From a checkpoint of a small mixture-of-experts model trained on Wikipedia: width 256, 81.3M parameters.
Below are experts of layer 5 (counted from 0) of a mixture-of-experts language model. Rows are named router (the router's row for the expert), gate (a neuron's input weights, with its number), up (a neuron's input weights, with its number), down (a neuron's output weights, with its number) and show model dimensions 0-255. Each number is 128 + 24 x the weight over its row's rms, rounded and kept within 0 to 255. Numbers have three digits each.
After each expert's rows: "comes before" lists some tokens at least twice as common just after its tokens as in all text; "mostly gets" lists some tokens that are sent to it at least half of the time. This comes from a sample of Wikipedia text that the model never trained on. Tokens count by the router's weight.

# expert 20
router:161105153086137125182113135172132123112126128120122127149168173108164115076127116082090180187148137152108111099154099158155106139123161170122139130138150132124106106144085119169130134144106094127145146149136167165109155122097163108111146145117098101143161168110155111110107110095099133141135141102152126152133148144104126161137129152065145114133128154127138150155124076169168116123147139132142109116137197137142095117155127093100140140117173131119107143097170106115115134142096084102133120128122121127157119133161152130127130107117148143120113145145146106081134115130093103096075142116163136113085127117075124159116123160127108113148090134130124155127115167137161104170098159169152141126134150107074120153101161145137140122127112101104113105119127162130124134117134119
gate0:142110164108107113107143129114143097123110078142112124166153158146152140118185109130121117160090144169130141119160142118115126175132164125135138115135159087140123095144140103138104146132117107135128150155145132119098172127131141135141125133159163133138147129144187144130169133131107123127165137131141127144118113117074153164138123105104185107119127148163133069139094103168105115139119095160111114139133119124116162087108137106070124124135168126093126171085109093146107077158181130135149134110075148126115126163083132093091132140099134127112140089114158107112109078097137149134145140135131137146092104118135151132153142162162076118125137139114117169161138122168166107138098156161107160084134165125116098129120144140154112147119148135142145170121107126176102100140104132
up0:163115102175106111131119090160113093109087133141135148117145124134141128144184126124120129095131114125156170148124130134095106128171120092104118084142094130117089083089167154115108109121162119154164178140127145167096158148144144150159132143136122166119122140126131153130174149129154115124141122207085143142128153104150151146173141091137143133107135096098149114118130102132149155143147117107133089126129115121124134116126125131086135090156158111093100196147144107104127099102109113115148126114113138131179169110117163125099127150093115119124084088118136145172113145143105174139127135131121110168149131104146173107140132140147123124111139133143145147107123140127165132182105127134119134117152136129131115107137129214156099113100184101132122120123153142149122084146119091
down0:142152151166124170098120095100142076104142152135133101118143125136101166144110165113153109138116124106154153095142137102141169163122123112126119145110118107098087123144097163114127138124125126189143134155126156117132165157130138125170090096138144113144032142118127166135166139138125155144139138153108116169144161116159128097118104088108139146099149145121118178089129164135120182129042125097109153115131113094138151160119149114130129106102180151151104152127132078114107092156116108121158094116126126107179121106151085092114138140124140166142124148125139170131131120136149128127120137105114114129141104156097135127128070146134137148144135151135114110096096117115112143177155131154134128098169122122131080105131139138124110129136119137100179117119127104100126086134141136
comes before: ": ", "\n", "by", "): ", "name", "code"
mostly gets: "Genus", "Coordinates", "Born", "Country", "Phylum", "Binomial "

# expert 21
router:167132148123149145159149113158146128110112165109140158109129150106137122110136101085115197160136141110127129108145132151119103131138155150091124156162137117107099147128111101111108098145095126146146193109153129174149166098112126112123136157077109102142104137084156138139116120086156147137171108133115123130106127151097109120180102127056142097137088153119144145137141119134134152103122148112170121126154163144165120123147102104096153103112154141122097102086144139155137154144134115102155134106133140140131128170140134138147139145103164172099116158138136133077154160125113077106107133131109174167096084119130158163095139144132096105119097133172129159100146135142136123163111125143169136122094145121084100152115163149158157116144093110092105117142120134095101155124125098
gate0:139158124136125110100142164112120116104134109114141140133126135165093117092086072135131124117138151117115131133193108133139099113156140086090119131133148102075146112140122128103174125117137113147115168134150098085121104107117151178134115115108106132107156131115131136141087124116161059111120075135164163115169101107163135137126109114111124132109128122067155182129163139139115101193141140158093132140102125137134100089209104098105126100136147088136071135127152141138134149098156105124147129107128117079140145125131064115131121134157147131139124140174123119138108097117110115110176118151106133151125116137119132127138153130151140090129142114112148147105105138181122104136112109129130139149133104085132099143136125118153114108162118118105138121071143100109074117132131159
up0:159154075128159112113176104124113116126132176109110104118131131119106136087087161140126091133129150131124147114134088136087103059164126126096119141141115120102139164160098115109168109113113092140119135129137117119104151095113153141125141126071103145120110196115118105134089139133104106099118125160090164097124081124142119103126109156111144171113115128106128130089143138095114082156170182160149132155156129119105133100139097101101101140111147155174124103122131108147076126114125111093105114126147154112134109123137126101086149186117126125153112100122132127124111150110090090090144156141100110166113086144138148150145107136154124148146136122136158147171115122145110119109114085133156102170110134108118092125099108138145108136148149134125134164116122101104105139195110154
down0:101156121066150131161075157167120084129132101140118137083139159182106108134091137100149109099115144123167167108100148129106149159118142104130140103116123116089143113155132120087133135167180126120134139152124119139104127132110122092115127148132119128117122149127142167135101111137108108192151156113099145136118106168109176149122113115126123130122130112124173118081120117169162122133102108111122101099068130116095087165154108130165136109165165136123127110101102148059149114137123166089108144094131159138143113121083116113115123126106088137121113172154117114124157126128178140169138130133143142145120121142123151117136122146156143085098103146162106147155127106087132111126156110136143131112153142094091152162143147173140111131141092174125136141104093122085155098149110135
comes before: "in ", "by ", "to ", "as ", "on ", "with "
mostly gets: "served ", "known ", "worked ", "followed ", "returned ", "working "

# expert 17
router:170131155144166153149128097158151122105115148082167137109141133103159089104155097099107169150138133121098119108146096172160093158121157162120110157158121129112089135149113123167107130163121108118146146116160138142157153094136130094146130141084107092136135138112144126133124105132092152174156143106139097119112132146109110106150126130127115089148117168114122158159153140134135118106140137061143089106180155119175116115141114108105141112123145147138105084107144157142125137142138082120155123096139151122170128163148192161139139146120155147118115153140100070080096144149090110074093148120098122128126114116119122141100146134109104104144120119142154142104114132154157128137091153147102157154111157104117096157105165160157164109158109107107107095154113122090109144139150111
gate0:153138105145172125159097149127148123151129130140164080077126123094163093135137077145119119110136108132162108134149147162066147133113097165117148109139094165124135135112118175098113150138149142141169159118186108112138141137137164095156131135115185089129130158129132129099152140121158110159151125126130160134118127163159095133123126124163101145074145131118117138133107125107103116140115156097136133106129096100092150081115147160117166113141155079123149132170104157111074144147135131088106107126149146161141154162082164119164139127149139157160108117144105109113129113145125163121098116088133119126148088129132135145155129136144117105106099110126101159147166104136149128155094117114121114155115114119150133134133149086151129106112124109102091184096171123152137109136130198
up0:118124137110093106163143097147093129143126135116097157140144176178092111122121180121118105112153164121135147135131111121169120124148147116132128156133151070114128109118129093139097122118117115146059076117136104097107118111103074168121107155111084183119119120108142122133120144111139118127138100077104091123142123103115151135117158096097150121146128123169141142149198127124150142074113112142111099163109124135169105096123140084124120105105119192135067126123134127127160123121106118169136144107122135124096133116157125142130061126115103106098125144111158132155134164142096107142144121175114147130104155146155147124093129123134149150172148136123147072101104113104114130113117148118130156091131162129155104159122108133107136134146110123170170084160136136154133108117148113
down0:096138119167136111105123133164093166098062146121070124106156136164154066122113148168128123147134159154130137083144115122105151147169127124139116149153168144096118132120137118146124121129133124152105092153151159135109100144117072184110111113125112097133111137120100141101142128115126148159129136099106126123069152118165105094094105109125129138112138150102130121105151134063102128095110147170169140137143129170151107124140113115132163149136149160114077139122153129143106152096133107102142129123110142139156100119168151125147174141116164129124126112130135186118133164090127093131086097102157115095135135121140127121156132137106095114099135144146125136129121138126140110123119125219148161113102129152170094133121120099161135095128146141102089126088100099113131105152143149
comes before: "the ", "a ", "his ", "their ", "its ", "these "
mostly gets: "of ", "among ", "Among ", "Of ", "de ", "surrounding "

# expert 0
router:132121151126158146164143135162158112115084138110149142119138134103143136111155074116102187162135145137121121092163117144142091159142145185109113142149110146125110128120092123108115113148113121120135161100138131156146155096085120103104141147085100110153084129093151150130111108114090139128147098105127126111118123154082143104168104134116098109141076141103167144170116138121132129103124179088154080116148170157149089110143078141106143154112143129115095125115127126131107144167135124113140142103148159156135154186132146136152127109098152143117108159143141120114146158131134107053137134118139164105085113115128106165105145146147113101142091119149181147083122123161170125147098141160111146165140105118121096162136169151138121107158109100127135114155094126119093149117141129
gate0:153100140104120146140129147090154151168145109083137073119121117106135120148137116127124128181119120105129137142096152135110097170131127083118114144150111117154087115104100119105107108116103154158142124093173145127083152134131106111103124128143144103113105097171122100130182182149148160127124113150094160130124174117153126143120127120138112085142105156136098102098107138152142109084138128112142105161154176099112129138128145132133110135104121132177143177114122131138100165103080170106127144121166154148136123169132125099098107128077145098131092169143179141133168133158134094135117156171108138115131169109132115124124123127097117170084107160157135134113154117112146114086139158114111120119161155130100124119138092199141124145112098135131142123150092100178124116126101114
up0:136075131100137114129143150103140124135131128101107130106098166095155129168122123151147123136117124139194149193093112092128163083118106125128119146143142129164075156149143143113117151140114116148165142157139141176114144161153105096059107140141124103103111082116082103102167127086139144171152117072122150117155133126160101187142102134157118170131107170139109145146103140133126128082143172100126125125137132084149135108105090105128176161146118102120133111111121153124103142115103127158129159148110103147122118119138154120122106150145102103119148135130165151150111106115140153154131137142132094148132132122150087105125151130152114132137081137134144139144123129113111134127100146131104174144128157141177177085107127157175136127087117106153096148102089126108102103149132114
down0:161123142118094179125111160145151094131109151093085110144144139154136148117135137147137137130136158139090148106152101105137148108155177107142121174147114160067082149097090136109114104160110138132120151141126147119164129116085106131109116158132159087159148164133097089132110147131144110110130145135103148143143123131171110120114130092087146081157125136140126094067149141107128117150202116117138143178145122082133115127128144136155130153161152120122130134124096126094133133083145096140112167117139127140114150138130184108133134128124139116100136120105136118126171140120092091110111156134102118138163125169158109131110124105089120101175112087128120086140110124154130097171129119189102149134119145141143070158116149118109114134104113153120059133137114145125125139115105175
comes before: "a ", "the ", "been ", "to ", "an ", "his "
mostly gets: "has ", "had ", "have ", "make ", "took ", "wrote "

# expert 5
router:140117164118163142154126124142132134108107136112159164166169156109130100097151089106118170151111118131132130115166112148132105149142133141110121134138148155127125114149092102148101100161112113131145185116147147149160165101103125105119161147111090108168135162095153148113114085123127146140142132087119107155130094178105135121188111143076137102148088150109137159151156117154142137097103144101173109096150164122156127115127095134110150136106155143147099113061143133138115154153134111101140137114121148127147125157147149161136128137101135162134089148151116117099105136137109108098076134088124205137085125096107148158097163147132095105136121135148122151101134144176151146159089140157132151135107112111082091153116162147141141090149120112115094124123141128084101119127133110
gate0:103138138092152189156105152090129134110082111152127108129138129126180109163135124119104130113097102124155107120118172129102109144158092113156118142129133140167130119124175160123117138130121114145116138112147136119146151154113141126111134162118140134109107136174140159105091132076110104137141039093138151171100143134167157178139134112128114119165088105151137149079115125146100150154113129102144120148156136141104120155116130149173111136131132095151150090153143157105103163168107127167101139095159124130131132099095105105157077119086133127105111137105136135078101130082131103121159145094102133098132099166124103119109125125148084150092117114095153119128112145142165134129154103080153128146128170123136123083106147151161145126124138159159108110104099103099116114097143122
up0:166110121146153136121095169097171137137149078127107126161130109130133114133106154119100143135105162155138145128136167126121139155150102111124101161142121151140117121118133166112136151141124105123162185078097127079169097164138192106112161144162126153145151154149123120129145097089100111165161084125135152136109128104114170153112152139158107141131097123160134164125100126100128143103169149131120071143119093095113127127140143111167106151133152089154125110164104150145125135154095132137134139134143125118116155126079146154102109141138148109161111123097155177108058101091148101113142110087114132124115068127138107147155132117125148119131126088149141141141081125103153149135116119066164144096113135166136101130105116094158115102139171133168110139098124136113122121130134122
down0:171189176158143142161150133128154110129138128154128090129118098097142137136102137090129149135141119087116119097121128119144126098143120106123081137149132112127133155107142188101174128106177127133137158086110157139129128102095133104144143154117152111075136139138140145146151098088133126180142136091121104118122185149121131133119165089140123126138168123072175136099133111082137147111082120120137138160097115133074108120140101115095105099134107086121138127096174140105140113117156111147130139118146129136148129142104136116142131134138143108151155150163170166100135099116176127127132117109172152101152138125155136140110099162170135077133131207133150130120086151142160120146147105148133080106146113141115124115118112176145124149124116126145132146099150108128167085144118103
comes before: "of ", "for ", "in ", "and ", "to ", "was "
mostly gets: "Act ", "Court ", "Society ", "Museum ", "Council ", "Institute "

# expert 12
router:165114179118137148158118119148139151125098152103152141126144132105143117088134093103097159159139137100141161103152137147145118151117142155128125148143136160141108137122100114150124088141077098114161155089140147142137141115125144130113133152107095100135103151111170180110114116115126137145149142095113109116131146144089117114149113153092138107140109186077138151126179136126128163100120139110172135097163145138138110085176119098103172114075142136098122120096160148130116139142140109100161142129117190119150124153166159138153137137115181149125109150125127114124128162148121108109100127088126163115088084093110119158078149149143090117132114146161129142095121147160148122148106150180129136100121118099103090140115161154161160067149104122109100103098133122103088119127123113
gate0:100115159090102147117122102097160117122183131136126131111127094107122149120078112082110117150149145104120119111142133177135135127106112110153095185177123097167143086136096121117122127121084159125130151121136136122131061160119106157054139128114084123122109141089136115142153116137129150113111100182095110138125176080158140114117123163144098115128151113110186134121109104113165115148142104102159108158121141156112125155116149106136148137089126176127129131121143142142099140142130153149133112141119161135143099118102127128152114109098126122151092138119121100108135160170139156167174152113129146114121081142139092115125087136062118134104124144087122140140131182162125122127186140141111116127108132149123131102096093126107159134141152182144142104148109109128111139123101146
up0:129115133168138118111132179175126123112107103121104135102143171128129134149120129141162188159120128154152108101102131077103095154175119137160122083166127115131117164115173076152135127087160136131152139130102149158133101113139129122182167107146149132158112134128138153151114116136155132137158137101113118082104106151096109129133118118146122130134135125105093155116141143124128127118113108181150167102134162133104156156137098136140142148183148151111127143115158108159129139143156158141153165129104118124118126101099106064097107116150102151130150080138086144103135137099133102112110080118130102100110161067158152168109114151127114120147137145144170079120118125133170118096160149082135149120126100112099144121143140146105133135143116102117115188144173176141122109112149125
down0:151147107118151160134124130109138115160151137122133087118139135133100113086154107134148087134121107129139111152156138117114135122152155172166146157151153166108161168177104124132107118160104114077112108132102151124123114113106148125145190115166155149113154135127129096121155092112133112107107109125105098119139100148129102124106137119083117171092134125098080125125138108101098143114146134125103151117142159173140092123134139147115139117166191126118058122147096131143135138159164108101115127056111076104148125064087118130087144151122108119125081153112098137095150154081101158135087108104139135119141140098123119112106127103098129141102104132109144139125110151104116122081114075120094127111121118166124095097083145137103110109107119110120106096126137134114137103163121138
comes before: "and ", "of ", "to ", "in ", "years ", "|"
mostly gets: "security ", "health ", "death ", "emergency ", "food ", "000 "